config.toml
n_layer = 9
d_model = 192
n_experts = 12
experts_per_token = 2
d_expert = 224
d_shared_expert = 256
activation = "tanh_gelu"
moe_layers = [0, 1, 2, 3, 4, 5, 6, 7, 8]
router_score = "sigmoid"
normalize_top_k = false
routed_scale = 1.41
balance_loss = 0.000474
balance_bias = true
router_logit_norm = 2.0
shared_expert_gate = true
init_std_router = 0.0234
lr_router = 0.00181
n_head = 6
n_kv_head = 6
head_dim = 64
vocab_size = 8192
norm = "layernorm"
norm_place = "pre"
norm_eps = 1e-05
positions = "learned"
qk_norm = false
attn_scale = 0.125
tie_embeddings = true
parallel_block = false
init = "normal"
init_std_qkv = 0.0361
init_std_o = 0.00852
init_std_up = 0.0361
init_std_down = 0.00852
optimizer = "adamw"
lr = 0.00193
beta1 = 0.9
beta2 = 0.98
weight_decay = 0.11
lr_head = 0.00753
grad_clip = 1.0
warmup_steps = 329
schedule = "wsd"
decay_fraction = 0.735
decay_shape = "linear"
final_lr_fraction = 0.1
batch_tokens = 65536
seq_len = 1024
doc_mask = true
train_tokens = 319300000
steps = 4873
dataset = "wikipedia_en"
Below are experts of layer 3 (counted from 0) of a mixture-of-experts language model. Rows are named up (a neuron's input weights, with its number) and show model dimensions 0-191. Each number is 200 + 40 x the weight over its row's rms, rounded and kept within 0 to 999.
Before each expert's rows: a language model's description of what the expert responds to. This comes from a sample of Wikipedia text that the model never trained on.

# expert 1
Common head nouns. Head nouns after the or a modifier, often before of or punctuation, such as time, team, film, University, Discography, ceremony.
up10,163,212,246,156,216,246,239,161,160,171,131,191,151,265,290,161,187,198,140,267,264,155,238,250,210,181,223,214,174,182,181,138,184,189,190,229,237,228,220,193,227,187,169,163,228,95,229,213,157,251,180,127,187,82,242,202,222,176,215,137,262,166,271,180,227,226,199,192,180,165,233,218,147,236,180,224,302,194,171,184,207,197,242,187,197,148,229,243,154,201,181,234,197,199,248,211,201,213,109,271,195,156,171,198,148,225,175,156,185,151,215,208,131,139,174,191,177,208,176,195,236,222,257,206,221,140,178,236,281,226,141,268,214,209,260,170,219,134,288,244,222,155,225,178,193,178,174,220,222,206,190,235,194,182,237,105,191,198,247,217,180,159,218,150,161,140,151,253,152,237,194,221,237,181,211,267,133,144,226,200,266,236,168,274,229,210,176,242,198,177,192,187
up11,160,89,230,192,225,263,208,208,162,148,203,190,151,243,155,191,149,93,252,230,226,172,198,195,128,223,165,244,275,157,257,187,173,254,246,241,219,192,230,147,149,179,209,182,230,169,274,238,127,252,262,258,236,104,266,209,251,185,174,152,178,276,193,156,187,214,241,195,201,178,243,188,89,220,203,267,190,192,178,160,193,180,275,211,212,213,213,173,195,178,178,228,250,183,245,226,161,268,135,212,233,144,186,211,297,153,264,206,162,257,190,222,132,210,99,176,186,193,232,201,208,168,165,189,245,175,207,164,201,184,252,224,262,240,178,179,203,192,178,200,277,253,183,174,255,233,185,200,221,208,256,223,214,160,182,237,178,210,164,199,176,146,193,159,162,181,188,239,188,170,196,206,230,201,200,219,148,212,157,188,221,127,181,161,214,176,136,232,189,231,213,116
up12,120,210,206,194,144,177,259,132,240,232,173,244,176,217,193,161,233,203,204,236,191,214,180,207,218,196,130,174,221,144,101,159,144,223,188,248,187,217,172,252,48,202,232,198,203,197,181,264,237,211,220,184,217,124,174,157,209,207,204,251,181,299,263,185,214,153,212,236,169,225,201,247,261,187,266,178,249,199,175,166,209,182,198,264,189,201,139,222,284,198,193,238,151,208,189,227,254,177,198,211,224,192,220,218,237,217,203,137,164,270,238,240,173,201,112,191,237,182,237,215,181,174,202,172,165,152,199,248,269,135,239,167,227,251,189,223,218,135,218,168,138,147,137,249,224,218,160,186,177,219,264,194,214,198,201,184,236,148,153,189,161,203,199,176,155,114,214,185,163,229,191,224,221,232,182,164,173,190,257,176,239,171,263,251,116,283,295,179,131,199,193,161
up13,146,220,227,148,150,224,186,208,203,189,188,258,180,132,204,175,128,177,198,173,222,129,197,236,121,243,116,240,270,141,258,206,159,211,233,203,218,267,190,189,206,235,278,258,221,225,258,180,245,266,238,168,216,228,155,191,291,275,160,128,187,233,281,135,258,150,225,137,201,220,195,180,189,205,147,229,211,224,168,118,222,162,157,213,201,164,170,196,173,163,196,161,197,204,234,207,211,256,142,173,216,164,189,217,222,244,205,157,257,196,200,258,171,228,234,200,287,175,266,228,191,118,218,159,107,238,197,226,279,156,172,200,206,243,220,176,217,191,218,167,240,205,205,164,210,164,174,175,219,150,191,187,204,187,197,171,256,229,154,172,198,200,195,192,220,205,230,241,168,206,250,138,201,265,166,142,197,206,198,190,298,254,153,138,121,208,107,184,251,217,211,229
up14,311,128,205,108,208,157,171,206,232,193,182,189,257,259,128,221,141,208,186,166,159,213,186,187,240,220,127,230,210,226,203,176,265,250,197,216,119,117,132,252,303,206,260,149,162,212,208,285,108,153,223,161,220,204,226,144,193,221,179,205,209,150,212,197,189,188,223,198,231,251,156,189,111,245,206,213,213,135,207,236,204,223,229,199,221,180,171,170,209,139,243,238,226,154,251,177,169,284,202,187,219,225,209,223,197,168,155,206,168,249,266,173,90,174,174,190,208,232,158,232,174,182,239,135,217,166,181,213,274,193,227,229,143,186,232,280,166,213,273,197,178,224,159,227,259,171,182,271,204,166,227,248,146,260,275,154,180,189,186,190,224,196,199,186,231,207,160,247,232,198,165,187,219,187,215,234,143,172,244,154,241,186,171,223,238,200,193,157,202,227,138,173
up15,233,205,249,144,228,185,179,195,185,217,93,196,157,224,164,142,190,160,149,208,165,202,142,234,224,209,181,162,195,127,157,160,205,253,195,212,181,166,130,244,151,207,195,175,181,207,251,185,303,222,274,175,252,219,277,186,166,233,228,198,189,258,239,182,193,186,188,232,270,139,208,197,162,201,244,151,215,179,223,205,222,190,274,200,171,148,185,185,243,198,184,206,127,185,300,149,218,180,132,221,172,143,213,210,149,275,132,149,162,186,240,256,172,191,255,218,189,237,201,166,236,190,234,192,208,226,204,263,301,228,177,264,237,203,173,191,115,132,179,199,209,281,160,197,221,156,188,302,228,149,211,185,186,212,266,136,159,241,260,239,255,195,193,151,186,182,216,246,136,227,154,163,195,130,253,171,181,193,217,187,190,180,191,233,241,182,286,241,173,210,206,174
up16,211,230,216,156,211,198,209,197,177,197,200,143,185,270,160,229,197,200,156,250,174,258,229,175,203,183,196,218,244,232,159,227,193,204,237,256,103,119,245,179,220,316,234,176,175,146,247,169,132,157,229,247,175,257,215,201,246,191,240,219,204,202,167,223,177,169,236,130,207,224,194,162,195,162,246,252,184,149,158,164,208,211,178,198,247,139,126,257,147,254,205,187,226,256,161,255,213,204,208,190,214,144,210,219,211,239,219,195,219,205,191,238,202,234,155,236,247,139,171,186,240,145,162,228,188,237,174,128,245,113,177,163,201,186,233,146,234,190,113,136,191,153,242,265,260,166,178,200,232,252,192,234,238,116,125,185,214,223,166,208,256,160,192,295,225,207,301,215,235,231,258,252,181,183,198,183,136,197,155,155,205,170,216,197,247,125,188,204,165,164,247,118
up17,180,73,201,164,241,220,305,193,185,192,191,191,178,169,171,167,133,181,274,198,187,199,216,188,194,188,221,188,239,184,164,156,192,226,169,261,181,171,158,303,177,218,233,207,266,207,193,232,223,117,192,202,237,234,172,225,191,193,161,190,198,222,269,235,237,163,135,211,272,230,195,152,209,153,311,213,233,165,246,208,196,223,163,293,95,119,166,189,188,184,223,195,169,158,143,159,208,221,185,159,158,254,223,221,165,160,186,226,156,254,199,271,224,143,150,197,171,183,188,178,189,158,211,143,184,207,151,281,141,159,224,267,194,240,208,279,180,192,249,221,203,190,198,228,207,208,295,201,188,176,209,220,197,230,304,169,222,262,203,225,151,242,153,177,227,262,158,235,176,248,202,199,172,166,150,207,167,177,237,215,128,217,208,198,246,175,238,151,209,261,194,239
up18,177,201,181,230,195,172,205,216,250,228,163,149,266,106,173,210,230,209,256,199,202,152,218,172,164,203,220,169,230,188,228,174,192,198,167,237,146,215,231,155,240,214,251,58,201,209,237,236,132,206,283,232,168,188,160,191,199,195,248,188,184,198,164,239,218,191,224,153,144,257,186,191,201,208,196,261,226,141,195,248,183,237,189,168,175,162,133,250,228,197,144,295,167,217,206,174,237,251,160,186,190,215,215,201,206,240,174,199,187,225,273,209,110,201,211,214,231,220,230,103,268,229,263,155,176,158,263,213,180,195,170,270,196,204,188,241,207,212,222,106,222,93,149,209,203,103,320,183,210,239,206,193,185,214,179,166,211,148,210,172,200,173,198,144,246,159,247,207,232,139,174,162,197,221,267,197,229,203,283,225,192,246,132,245,172,225,209,173,260,260,229,177
up19,215,202,201,167,237,211,179,258,128,148,185,218,258,240,153,157,171,270,200,201,256,187,221,195,213,202,109,181,206,231,242,188,201,223,197,176,226,190,50,164,183,219,209,210,226,159,277,239,152,236,168,220,117,235,227,112,254,234,194,232,172,179,154,204,168,203,227,130,268,197,226,237,122,229,236,132,224,262,178,188,214,208,255,162,208,191,202,204,205,255,181,140,215,205,280,152,135,179,235,230,222,125,223,244,241,190,176,128,139,249,176,190,162,225,260,177,243,197,218,220,236,168,144,159,155,273,199,207,256,180,218,203,266,196,265,125,179,197,260,227,179,184,213,228,222,172,167,260,301,221,244,215,214,171,289,156,152,214,186,204,186,226,181,197,148,203,179,231,148,211,202,216,173,189,196,223,206,213,201,181,212,230,129,177,159,234,166,239,221,170,224,104
up20,180,256,165,137,223,148,262,144,116,173,194,194,217,191,128,233,133,249,239,177,131,181,253,167,252,221,235,155,209,247,222,189,147,266,172,189,160,136,156,227,203,231,243,183,214,221,193,230,262,167,259,241,213,257,203,189,238,213,171,232,172,189,254,216,247,184,202,227,205,196,235,238,173,140,230,136,207,169,189,202,202,239,160,190,103,170,277,250,180,187,265,240,142,215,222,182,237,168,251,181,198,125,180,203,232,203,235,203,189,159,187,132,192,163,98,226,184,198,158,143,257,152,217,141,259,221,242,190,203,194,204,266,204,300,179,195,218,158,133,146,202,175,170,260,265,214,216,258,307,214,210,222,138,202,171,163,207,209,216,192,176,225,202,212,258,177,236,170,172,263,177,177,188,287,194,256,156,185,271,226,235,234,165,206,185,195,191,205,224,220,210,293
up21,281,227,205,103,173,178,248,88,213,213,175,228,204,209,207,222,197,215,106,206,142,157,214,204,192,144,199,247,205,184,191,147,240,194,193,194,234,175,140,222,211,195,256,225,179,128,176,202,250,258,145,191,80,262,265,202,184,204,255,235,99,219,141,201,216,189,274,205,177,284,178,259,191,250,208,222,180,115,143,139,234,203,223,241,209,186,169,227,231,237,174,154,219,186,204,209,252,139,269,231,211,176,190,220,196,252,178,180,258,221,199,251,243,176,212,183,191,213,212,185,188,80,190,178,194,195,152,211,196,202,187,153,169,244,156,180,251,180,224,167,199,176,139,152,194,223,256,199,201,251,212,156,256,206,193,144,152,285,147,206,174,188,161,240,223,255,239,227,209,152,266,113,164,184,285,179,209,163,188,212,255,185,227,223,172,224,184,186,162,226,173,201
up22,196,216,221,179,163,216,238,198,269,236,181,164,263,212,135,241,194,205,215,211,172,253,222,184,189,265,255,186,177,168,305,135,183,226,195,220,235,279,223,202,155,180,170,204,186,224,240,217,222,242,171,192,139,164,128,172,222,236,186,194,86,207,180,255,239,170,162,207,183,183,212,199,169,234,173,176,167,168,192,181,230,209,287,208,275,236,180,167,273,202,230,191,214,152,219,148,215,174,141,207,156,203,171,215,239,210,239,218,187,285,239,314,187,237,231,179,167,191,307,181,259,244,208,170,221,209,123,194,155,204,197,185,137,177,151,208,221,196,207,222,165,231,158,173,146,127,258,185,193,182,209,221,234,184,319,157,169,220,158,199,203,165,181,182,166,188,202,280,175,209,147,222,212,140,199,231,227,205,327,138,198,245,219,269,156,158,241,190,174,260,202,148
up23,144,226,259,202,161,176,204,189,130,225,216,243,233,203,101,276,211,187,223,190,177,114,222,188,254,204,215,179,216,215,183,139,194,181,225,237,157,188,176,224,212,252,202,188,161,179,249,174,125,157,196,217,244,233,253,221,180,180,219,205,218,223,212,161,230,164,256,135,194,292,201,200,189,217,191,237,209,161,216,185,224,238,234,247,197,197,224,178,238,135,157,183,208,240,258,134,154,191,196,142,199,193,214,181,181,83,123,243,121,236,214,270,187,158,262,227,157,209,187,245,298,133,179,147,165,211,192,206,123,205,300,208,252,232,208,175,183,159,270,145,89,181,200,190,277,224,196,220,156,215,207,156,215,160,258,173,225,215,214,198,170,197,190,231,174,260,201,192,121,259,190,159,213,172,175,213,161,226,244,134,199,214,177,203,183,199,152,212,258,192,187,87
up24,225,161,75,201,214,166,184,248,195,257,159,210,262,147,144,187,193,152,236,225,234,176,179,172,178,201,173,135,276,216,149,194,171,208,174,188,186,249,136,231,176,265,183,205,198,169,187,214,140,159,215,226,201,213,154,258,211,189,159,194,224,227,269,222,210,190,180,172,220,217,142,185,172,153,242,258,176,221,193,209,227,255,202,154,232,192,135,164,257,206,119,246,166,168,286,178,186,244,280,182,172,178,291,227,308,174,160,170,132,239,205,289,116,229,185,233,230,151,219,175,239,248,156,178,270,204,187,230,274,180,131,136,238,160,202,208,158,169,250,209,222,202,209,127,179,212,204,235,230,201,170,177,189,188,197,231,174,168,223,287,148,176,142,221,174,251,226,226,229,292,278,234,206,176,223,186,185,210,191,215,274,224,184,210,205,220,202,221,117,229,196,206
up25,251,232,197,174,150,209,270,167,100,176,138,200,227,204,206,241,205,251,129,213,275,216,204,232,235,245,203,201,181,112,235,205,267,215,216,260,178,139,186,128,207,323,236,216,231,131,217,275,146,234,223,162,172,151,166,232,236,186,177,205,182,171,232,156,133,215,194,110,182,224,217,183,185,214,192,219,235,216,81,204,224,221,270,192,172,176,249,202,210,185,186,188,261,237,192,176,188,193,251,192,230,143,168,216,142,170,142,210,233,189,216,186,175,206,140,184,104,209,165,194,221,177,165,245,175,176,225,266,220,147,240,206,243,282,254,94,248,181,212,193,180,210,209,166,174,151,162,138,274,206,221,141,235,171,210,174,147,134,261,218,172,162,208,242,188,211,218,278,221,183,199,234,198,162,214,176,162,152,222,199,202,230,191,181,226,177,179,215,152,128,223,165
up26,228,207,201,213,234,162,185,117,184,219,140,164,216,187,149,204,172,70,212,247,261,138,169,239,240,230,162,159,191,240,240,194,167,210,167,238,196,181,143,200,187,212,230,210,240,127,196,240,301,178,199,98,169,224,180,236,238,262,172,234,233,162,243,262,142,180,174,145,161,170,205,223,174,171,283,213,219,136,192,254,206,239,225,171,186,160,264,252,271,169,171,252,126,183,138,189,255,267,199,211,212,196,196,210,222,231,157,155,215,243,213,196,232,176,207,190,206,160,243,174,217,171,233,153,189,186,208,149,238,180,233,196,253,189,188,185,280,172,158,100,212,215,173,241,206,219,213,218,219,192,193,175,188,190,220,199,101,263,216,190,223,197,202,117,257,200,153,206,256,185,211,182,174,114,260,214,170,176,224,201,192,261,130,235,196,213,308,198,158,252,260,219
up27,170,233,241,129,243,150,231,162,230,202,216,202,202,231,154,249,200,241,211,219,246,209,191,151,214,232,276,264,201,234,213,199,178,194,178,222,160,261,189,176,214,166,190,152,258,184,196,242,264,225,174,140,240,162,184,137,236,272,259,150,208,231,200,186,113,201,146,237,134,241,116,199,146,181,199,189,183,233,184,194,191,200,214,217,222,179,236,168,213,202,292,180,209,231,197,241,270,191,202,245,216,125,213,223,220,217,126,260,250,263,196,236,218,194,232,219,148,210,221,180,259,136,192,127,156,270,177,148,281,166,170,170,276,154,211,254,226,208,181,190,180,204,209,152,210,112,211,192,164,187,195,144,239,192,283,135,188,208,182,185,231,150,159,197,227,100,226,284,229,240,179,193,130,175,216,164,186,157,226,212,233,218,201,315,181,250,177,218,155,248,229,139
up28,174,228,196,148,211,202,167,96,202,238,214,191,250,216,147,226,190,150,144,223,254,261,192,210,187,202,189,245,179,137,173,193,93,255,175,231,175,236,201,189,194,260,152,221,117,196,201,199,259,205,210,176,147,208,189,203,235,265,226,164,178,196,291,112,260,186,216,155,193,167,233,148,80,177,285,178,175,278,203,158,221,207,163,172,194,143,241,205,215,232,221,253,170,220,143,144,264,211,137,260,203,187,189,237,203,231,228,235,285,185,195,206,206,202,218,211,166,131,149,131,168,218,266,191,131,234,218,224,213,155,227,218,197,250,192,190,262,136,187,157,216,240,157,220,157,210,226,189,217,206,210,211,203,179,209,183,148,258,178,234,154,234,155,239,278,220,323,208,131,210,169,158,194,205,200,221,174,159,251,141,197,264,223,177,184,167,227,219,182,232,199,244
up29,250,219,196,165,190,182,278,162,183,186,187,201,173,195,172,140,145,223,209,196,177,172,236,250,119,237,177,205,196,150,203,190,199,252,195,186,225,92,139,135,261,261,241,218,280,233,233,195,199,184,269,190,175,192,202,222,222,269,139,166,241,152,207,228,228,172,158,218,251,171,237,218,144,229,173,211,167,226,185,79,215,203,215,226,199,144,162,206,164,244,167,176,111,159,291,172,202,234,183,211,228,182,188,259,173,235,211,196,154,247,173,200,181,150,220,183,209,145,164,165,276,116,165,163,150,243,173,160,273,219,219,264,225,298,230,221,174,215,259,262,153,156,129,199,243,232,181,248,234,201,243,198,212,235,238,205,177,201,211,241,161,189,201,182,172,182,263,223,144,213,208,156,288,210,153,205,180,226,220,262,157,197,129,113,175,244,201,197,256,210,222,180
up30,151,226,173,241,220,152,188,224,186,220,156,210,142,280,215,204,248,197,190,240,179,177,225,200,212,112,241,261,191,217,134,184,165,195,205,174,257,230,141,154,209,220,192,234,197,220,294,165,190,248,163,217,187,216,172,221,198,222,253,178,141,96,157,203,219,200,247,169,202,279,251,243,192,174,253,211,262,122,182,144,223,211,243,165,209,160,165,203,192,260,184,177,117,264,294,133,188,184,213,215,182,168,190,210,174,214,211,152,198,190,177,226,150,189,216,185,187,147,198,164,282,140,131,162,201,232,203,182,242,113,227,203,131,167,201,183,179,206,222,171,217,123,141,165,191,249,185,233,213,188,196,178,252,237,186,184,231,199,209,286,219,165,183,203,109,278,235,213,110,168,199,179,256,174,210,217,197,183,205,293,216,210,232,252,143,225,102,173,195,147,270,170
up31,236,121,183,157,147,239,268,170,198,193,162,249,171,207,145,238,249,198,233,154,167,214,238,211,176,195,196,211,222,223,207,202,247,195,208,209,244,196,156,250,213,226,201,203,221,191,258,202,191,218,234,288,233,157,170,135,222,245,199,185,228,146,236,238,224,168,126,255,188,144,153,153,155,199,153,186,180,184,176,138,175,253,223,195,239,197,150,115,256,177,246,263,133,223,205,202,139,228,161,302,197,217,229,233,333,261,175,194,181,207,203,248,230,184,260,177,193,214,239,221,172,197,193,215,253,247,203,212,237,103,131,226,180,171,170,204,191,186,219,156,188,205,165,254,104,136,236,206,145,207,221,201,222,182,204,262,196,227,198,253,162,143,203,121,180,137,246,215,241,255,204,260,187,138,174,223,186,193,285,173,229,154,235,245,183,168,147,157,160,273,247,237
up32,188,83,164,173,237,273,263,183,168,281,217,157,104,152,183,128,181,169,201,198,216,161,197,259,203,229,237,177,281,178,186,190,244,203,189,196,290,182,131,198,190,195,261,191,194,230,209,265,151,153,192,173,245,203,132,218,216,172,224,127,189,250,264,176,190,174,157,282,250,245,200,139,209,170,207,300,183,218,120,149,194,199,241,175,195,203,162,132,280,245,223,226,152,219,220,202,165,246,228,176,192,211,225,238,221,222,233,190,224,227,207,265,211,199,187,206,210,179,203,252,247,169,167,216,244,151,188,203,289,171,192,232,125,149,235,245,123,238,208,170,187,197,184,224,213,221,233,209,217,221,206,178,228,196,205,237,135,192,182,259,238,203,172,178,171,164,212,227,207,232,187,160,146,105,168,235,216,161,221,285,231,229,131,281,213,208,174,241,244,155,215,254
up33,184,212,213,263,154,175,212,175,250,209,206,194,263,221,253,223,222,139,219,232,194,186,198,175,240,172,190,242,193,200,201,108,212,196,226,192,220,263,230,203,203,239,175,168,142,161,244,181,172,227,144,127,173,155,207,230,222,257,198,93,208,133,177,162,211,209,264,213,152,176,238,151,207,222,182,250,188,173,177,233,172,169,246,158,176,130,181,217,192,216,134,291,189,207,204,175,251,204,129,170,197,273,153,203,183,210,163,178,229,218,232,211,179,211,181,241,187,228,174,158,238,273,233,175,227,219,230,209,231,240,217,250,124,238,206,193,200,184,335,328,202,219,179,156,213,133,151,267,215,124,173,238,233,221,252,122,244,174,177,150,208,136,216,156,172,224,167,228,177,200,199,200,249,243,204,199,205,180,183,107,217,290,163,191,182,134,170,235,287,180,150,159
up34,153,239,91,192,248,133,141,181,163,159,199,205,198,153,168,271,211,126,178,211,134,159,185,218,218,149,136,260,276,246,219,224,188,232,207,206,173,174,222,143,187,256,229,137,190,214,234,180,189,213,223,275,141,279,259,167,219,182,203,197,226,222,205,195,175,214,206,112,172,255,275,231,214,195,234,149,198,195,167,252,261,207,112,203,203,162,166,258,200,165,154,178,220,211,247,187,305,191,214,234,200,152,179,194,179,270,175,153,187,85,193,165,216,201,128,182,249,187,203,186,242,208,206,173,244,119,275,196,252,182,218,161,229,242,121,182,261,144,188,215,194,181,146,269,228,187,117,189,255,156,217,224,222,182,244,203,227,236,180,175,229,183,181,169,232,124,196,185,189,186,227,208,198,188,194,196,198,228,194,155,187,205,230,236,220,295,214,241,174,173,214,123
up35,244,193,188,189,184,142,232,180,253,277,176,217,223,191,231,127,187,237,217,217,228,192,202,264,172,170,255,182,178,173,168,201,189,195,193,250,216,282,147,112,240,193,232,193,206,176,188,175,209,203,130,100,210,206,246,250,210,175,222,203,204,206,186,107,175,173,166,234,201,217,188,238,198,175,180,213,196,149,180,254,197,188,227,196,245,145,273,241,257,194,149,212,157,284,220,138,213,234,270,241,170,186,185,214,136,259,140,198,213,212,196,217,268,214,237,206,168,191,246,148,213,185,246,149,203,212,187,143,290,249,185,125,166,168,166,179,200,141,198,289,179,213,209,125,142,172,235,103,108,247,199,136,260,153,226,107,154,181,172,269,188,189,181,248,236,180,199,236,211,227,176,142,215,184,178,159,242,196,234,199,241,239,209,268,193,209,225,213,120,242,251,161
up36,229,173,202,214,230,188,194,175,192,253,135,165,247,137,153,200,157,203,219,168,218,221,238,218,199,120,239,208,289,170,173,210,186,181,204,155,219,245,172,203,203,162,179,216,175,161,186,208,218,203,275,230,155,227,264,245,240,158,225,185,198,179,190,161,269,240,200,205,179,303,251,231,98,265,236,265,165,236,179,213,209,209,259,174,137,118,121,155,223,217,101,217,169,252,191,255,169,194,232,146,209,105,207,201,265,174,214,195,221,177,177,216,147,179,161,189,152,150,191,140,270,170,193,157,279,117,222,122,202,224,206,190,236,195,214,207,219,172,202,208,243,157,220,148,241,216,239,224,185,171,178,228,194,151,147,254,259,218,209,222,166,199,178,169,226,217,194,200,167,259,201,185,309,168,167,284,220,189,219,266,163,140,108,217,177,231,154,202,232,208,204,158
up37,210,112,177,168,200,190,189,211,167,188,244,183,180,256,124,201,185,159,229,184,217,188,195,208,219,216,136,277,261,176,256,215,190,235,182,235,298,260,212,142,211,241,264,230,247,286,309,161,145,165,192,169,158,215,225,230,212,267,207,123,151,171,176,118,173,200,233,189,268,186,205,157,179,164,227,180,254,201,204,123,198,209,177,173,172,150,184,245,162,207,164,190,295,165,224,220,201,227,152,243,226,164,219,236,249,244,182,211,228,135,244,222,189,200,237,199,223,212,247,192,241,193,257,189,157,169,257,193,226,210,206,213,235,251,189,198,116,145,230,223,288,183,165,200,170,134,145,298,247,181,224,175,234,195,180,184,175,213,135,151,190,151,187,147,217,180,197,213,217,170,290,168,167,152,178,233,186,227,177,213,158,189,198,116,271,132,132,213,232,195,210,161
up38,270,199,198,123,257,140,256,208,171,186,133,177,232,198,244,132,196,231,204,189,258,121,218,210,202,195,231,213,206,182,267,197,163,205,142,271,196,166,159,122,196,180,229,220,174,133,270,245,210,190,251,247,213,176,157,224,178,212,212,215,215,224,201,191,256,170,156,272,221,210,185,158,204,141,165,184,232,176,257,261,227,223,169,186,242,117,259,242,252,167,233,220,191,210,267,151,161,266,190,209,165,186,178,226,186,225,249,235,201,174,168,256,180,177,271,213,185,196,201,212,188,191,157,77,155,179,190,210,241,163,114,139,176,266,196,182,204,234,248,251,193,119,174,197,184,176,191,152,195,172,173,183,229,213,270,197,188,177,216,206,248,203,177,234,172,186,257,230,172,251,171,261,228,183,194,191,181,259,272,183,314,215,252,225,222,292,200,195,83,186,178,185
up39,178,187,177,213,176,268,225,182,177,187,176,201,157,116,209,160,169,86,206,207,200,177,198,288,239,246,179,251,279,157,176,115,227,196,189,303,230,230,178,229,242,203,201,222,215,276,195,269,219,164,185,78,171,179,200,220,190,186,195,218,185,147,197,209,173,174,134,172,228,182,211,168,178,223,245,230,235,220,216,226,234,196,248,192,288,143,143,249,255,150,171,194,193,181,176,174,207,272,221,192,158,205,163,256,113,193,181,262,190,167,219,226,254,196,213,209,177,148,165,190,217,171,261,158,244,164,224,264,176,234,196,207,150,222,168,222,158,202,326,152,181,71,196,191,199,221,198,207,206,195,193,175,215,233,233,210,209,233,228,181,191,206,183,148,174,193,232,220,212,134,243,154,178,201,217,243,191,256,224,281,177,294,202,187,176,262,131,206,224,126,221,196
up40,247,217,213,175,113,179,176,215,219,219,119,216,230,237,194,147,172,204,236,206,146,217,203,243,292,225,152,197,152,213,212,169,170,186,210,196,265,245,161,117,231,237,162,180,209,214,288,216,178,231,215,160,170,148,146,213,238,222,223,234,168,186,174,240,223,218,251,240,199,163,243,266,220,212,230,243,83,154,185,167,188,188,238,245,254,283,161,172,263,171,152,181,161,307,184,194,169,243,230,198,167,214,180,202,121,235,187,160,211,298,233,184,171,241,205,196,155,234,232,194,221,220,161,184,212,215,225,154,177,221,282,203,165,173,201,182,169,125,306,208,116,185,86,246,137,211,194,207,190,231,209,169,210,193,222,237,242,109,156,199,224,200,191,184,184,207,206,194,179,175,244,234,201,259,232,195,149,174,229,256,246,167,216,150,106,177,242,218,188,216,210,165
up41,171,130,214,165,134,221,178,156,203,162,194,229,184,245,142,250,141,179,198,139,155,226,219,233,210,124,165,196,260,176,197,179,222,277,221,139,257,192,204,271,183,218,230,166,227,198,184,199,185,209,270,168,185,269,197,164,290,189,153,150,184,239,264,275,241,181,179,202,289,203,226,161,225,237,196,202,228,213,125,227,251,204,218,183,232,188,160,180,222,224,197,249,183,214,203,205,232,221,219,183,218,176,210,207,277,196,184,222,210,144,212,141,147,187,219,148,158,152,275,204,287,108,136,172,152,256,167,200,196,144,274,173,161,185,195,246,235,240,163,160,203,200,169,204,221,185,219,198,290,183,291,222,272,172,226,203,200,250,173,229,170,187,148,112,192,122,162,193,166,247,227,146,276,183,187,278,224,238,219,198,252,219,173,262,148,226,136,164,199,195,234,201
up42,194,106,151,201,245,214,214,261,202,212,240,216,132,227,203,187,165,201,194,224,138,210,192,217,209,230,253,244,220,197,209,175,241,252,216,207,175,130,141,196,181,233,302,231,218,209,245,215,241,248,193,229,182,135,224,172,201,200,163,191,177,159,197,258,144,176,145,133,212,191,184,221,184,262,209,195,258,220,181,157,270,207,274,207,235,159,147,251,225,242,165,216,175,217,136,149,221,231,220,179,222,187,216,256,152,286,296,203,174,211,211,187,154,181,245,138,179,152,181,186,324,168,88,161,335,156,143,223,212,144,229,211,140,186,177,174,128,164,175,93,217,206,173,224,193,212,206,232,217,173,263,164,256,202,287,241,218,196,211,192,192,189,162,120,183,195,190,212,189,199,202,241,220,164,180,220,200,213,233,203,215,190,161,215,218,219,141,183,248,145,202,236
up43,227,199,207,58,205,137,169,192,157,237,230,195,302,196,112,218,153,201,199,172,196,251,220,180,217,151,285,228,193,239,226,185,170,268,217,246,164,202,209,254,241,177,243,245,224,229,178,218,209,206,225,193,191,165,229,201,221,192,195,170,182,218,150,158,195,171,221,179,207,283,223,166,165,208,271,192,187,122,194,155,223,258,279,282,179,199,173,143,173,260,119,234,258,198,211,245,242,160,247,145,226,172,201,239,161,159,199,253,224,243,170,176,166,214,143,174,133,113,155,164,214,84,174,161,187,208,175,170,225,205,275,251,174,294,256,148,196,150,206,198,228,187,218,181,287,246,183,206,226,179,252,198,246,208,180,118,227,224,214,253,168,219,138,192,238,230,218,219,183,229,246,183,214,163,206,249,177,226,179,245,186,202,154,193,197,173,169,164,205,207,137,228
up44,178,144,160,152,188,204,246,182,128,161,185,204,220,148,256,211,178,164,274,171,209,216,138,243,148,278,248,168,195,213,232,175,157,175,186,270,183,228,198,324,290,232,187,175,189,184,174,250,207,193,244,170,227,142,238,211,178,220,269,199,235,225,324,176,192,165,166,184,269,154,166,192,140,187,163,189,231,223,210,238,171,191,199,192,169,147,210,142,195,177,123,227,95,251,228,160,175,205,218,179,167,266,178,223,270,276,188,208,211,219,171,187,216,219,194,197,125,182,144,162,154,221,239,186,259,182,188,242,228,213,193,203,180,206,177,269,122,259,277,261,180,182,221,218,133,161,223,174,198,207,176,266,207,215,264,195,200,236,176,242,218,159,201,151,192,177,192,249,224,278,189,223,227,152,244,234,112,200,189,219,204,224,198,224,199,154,144,169,184,160,238,282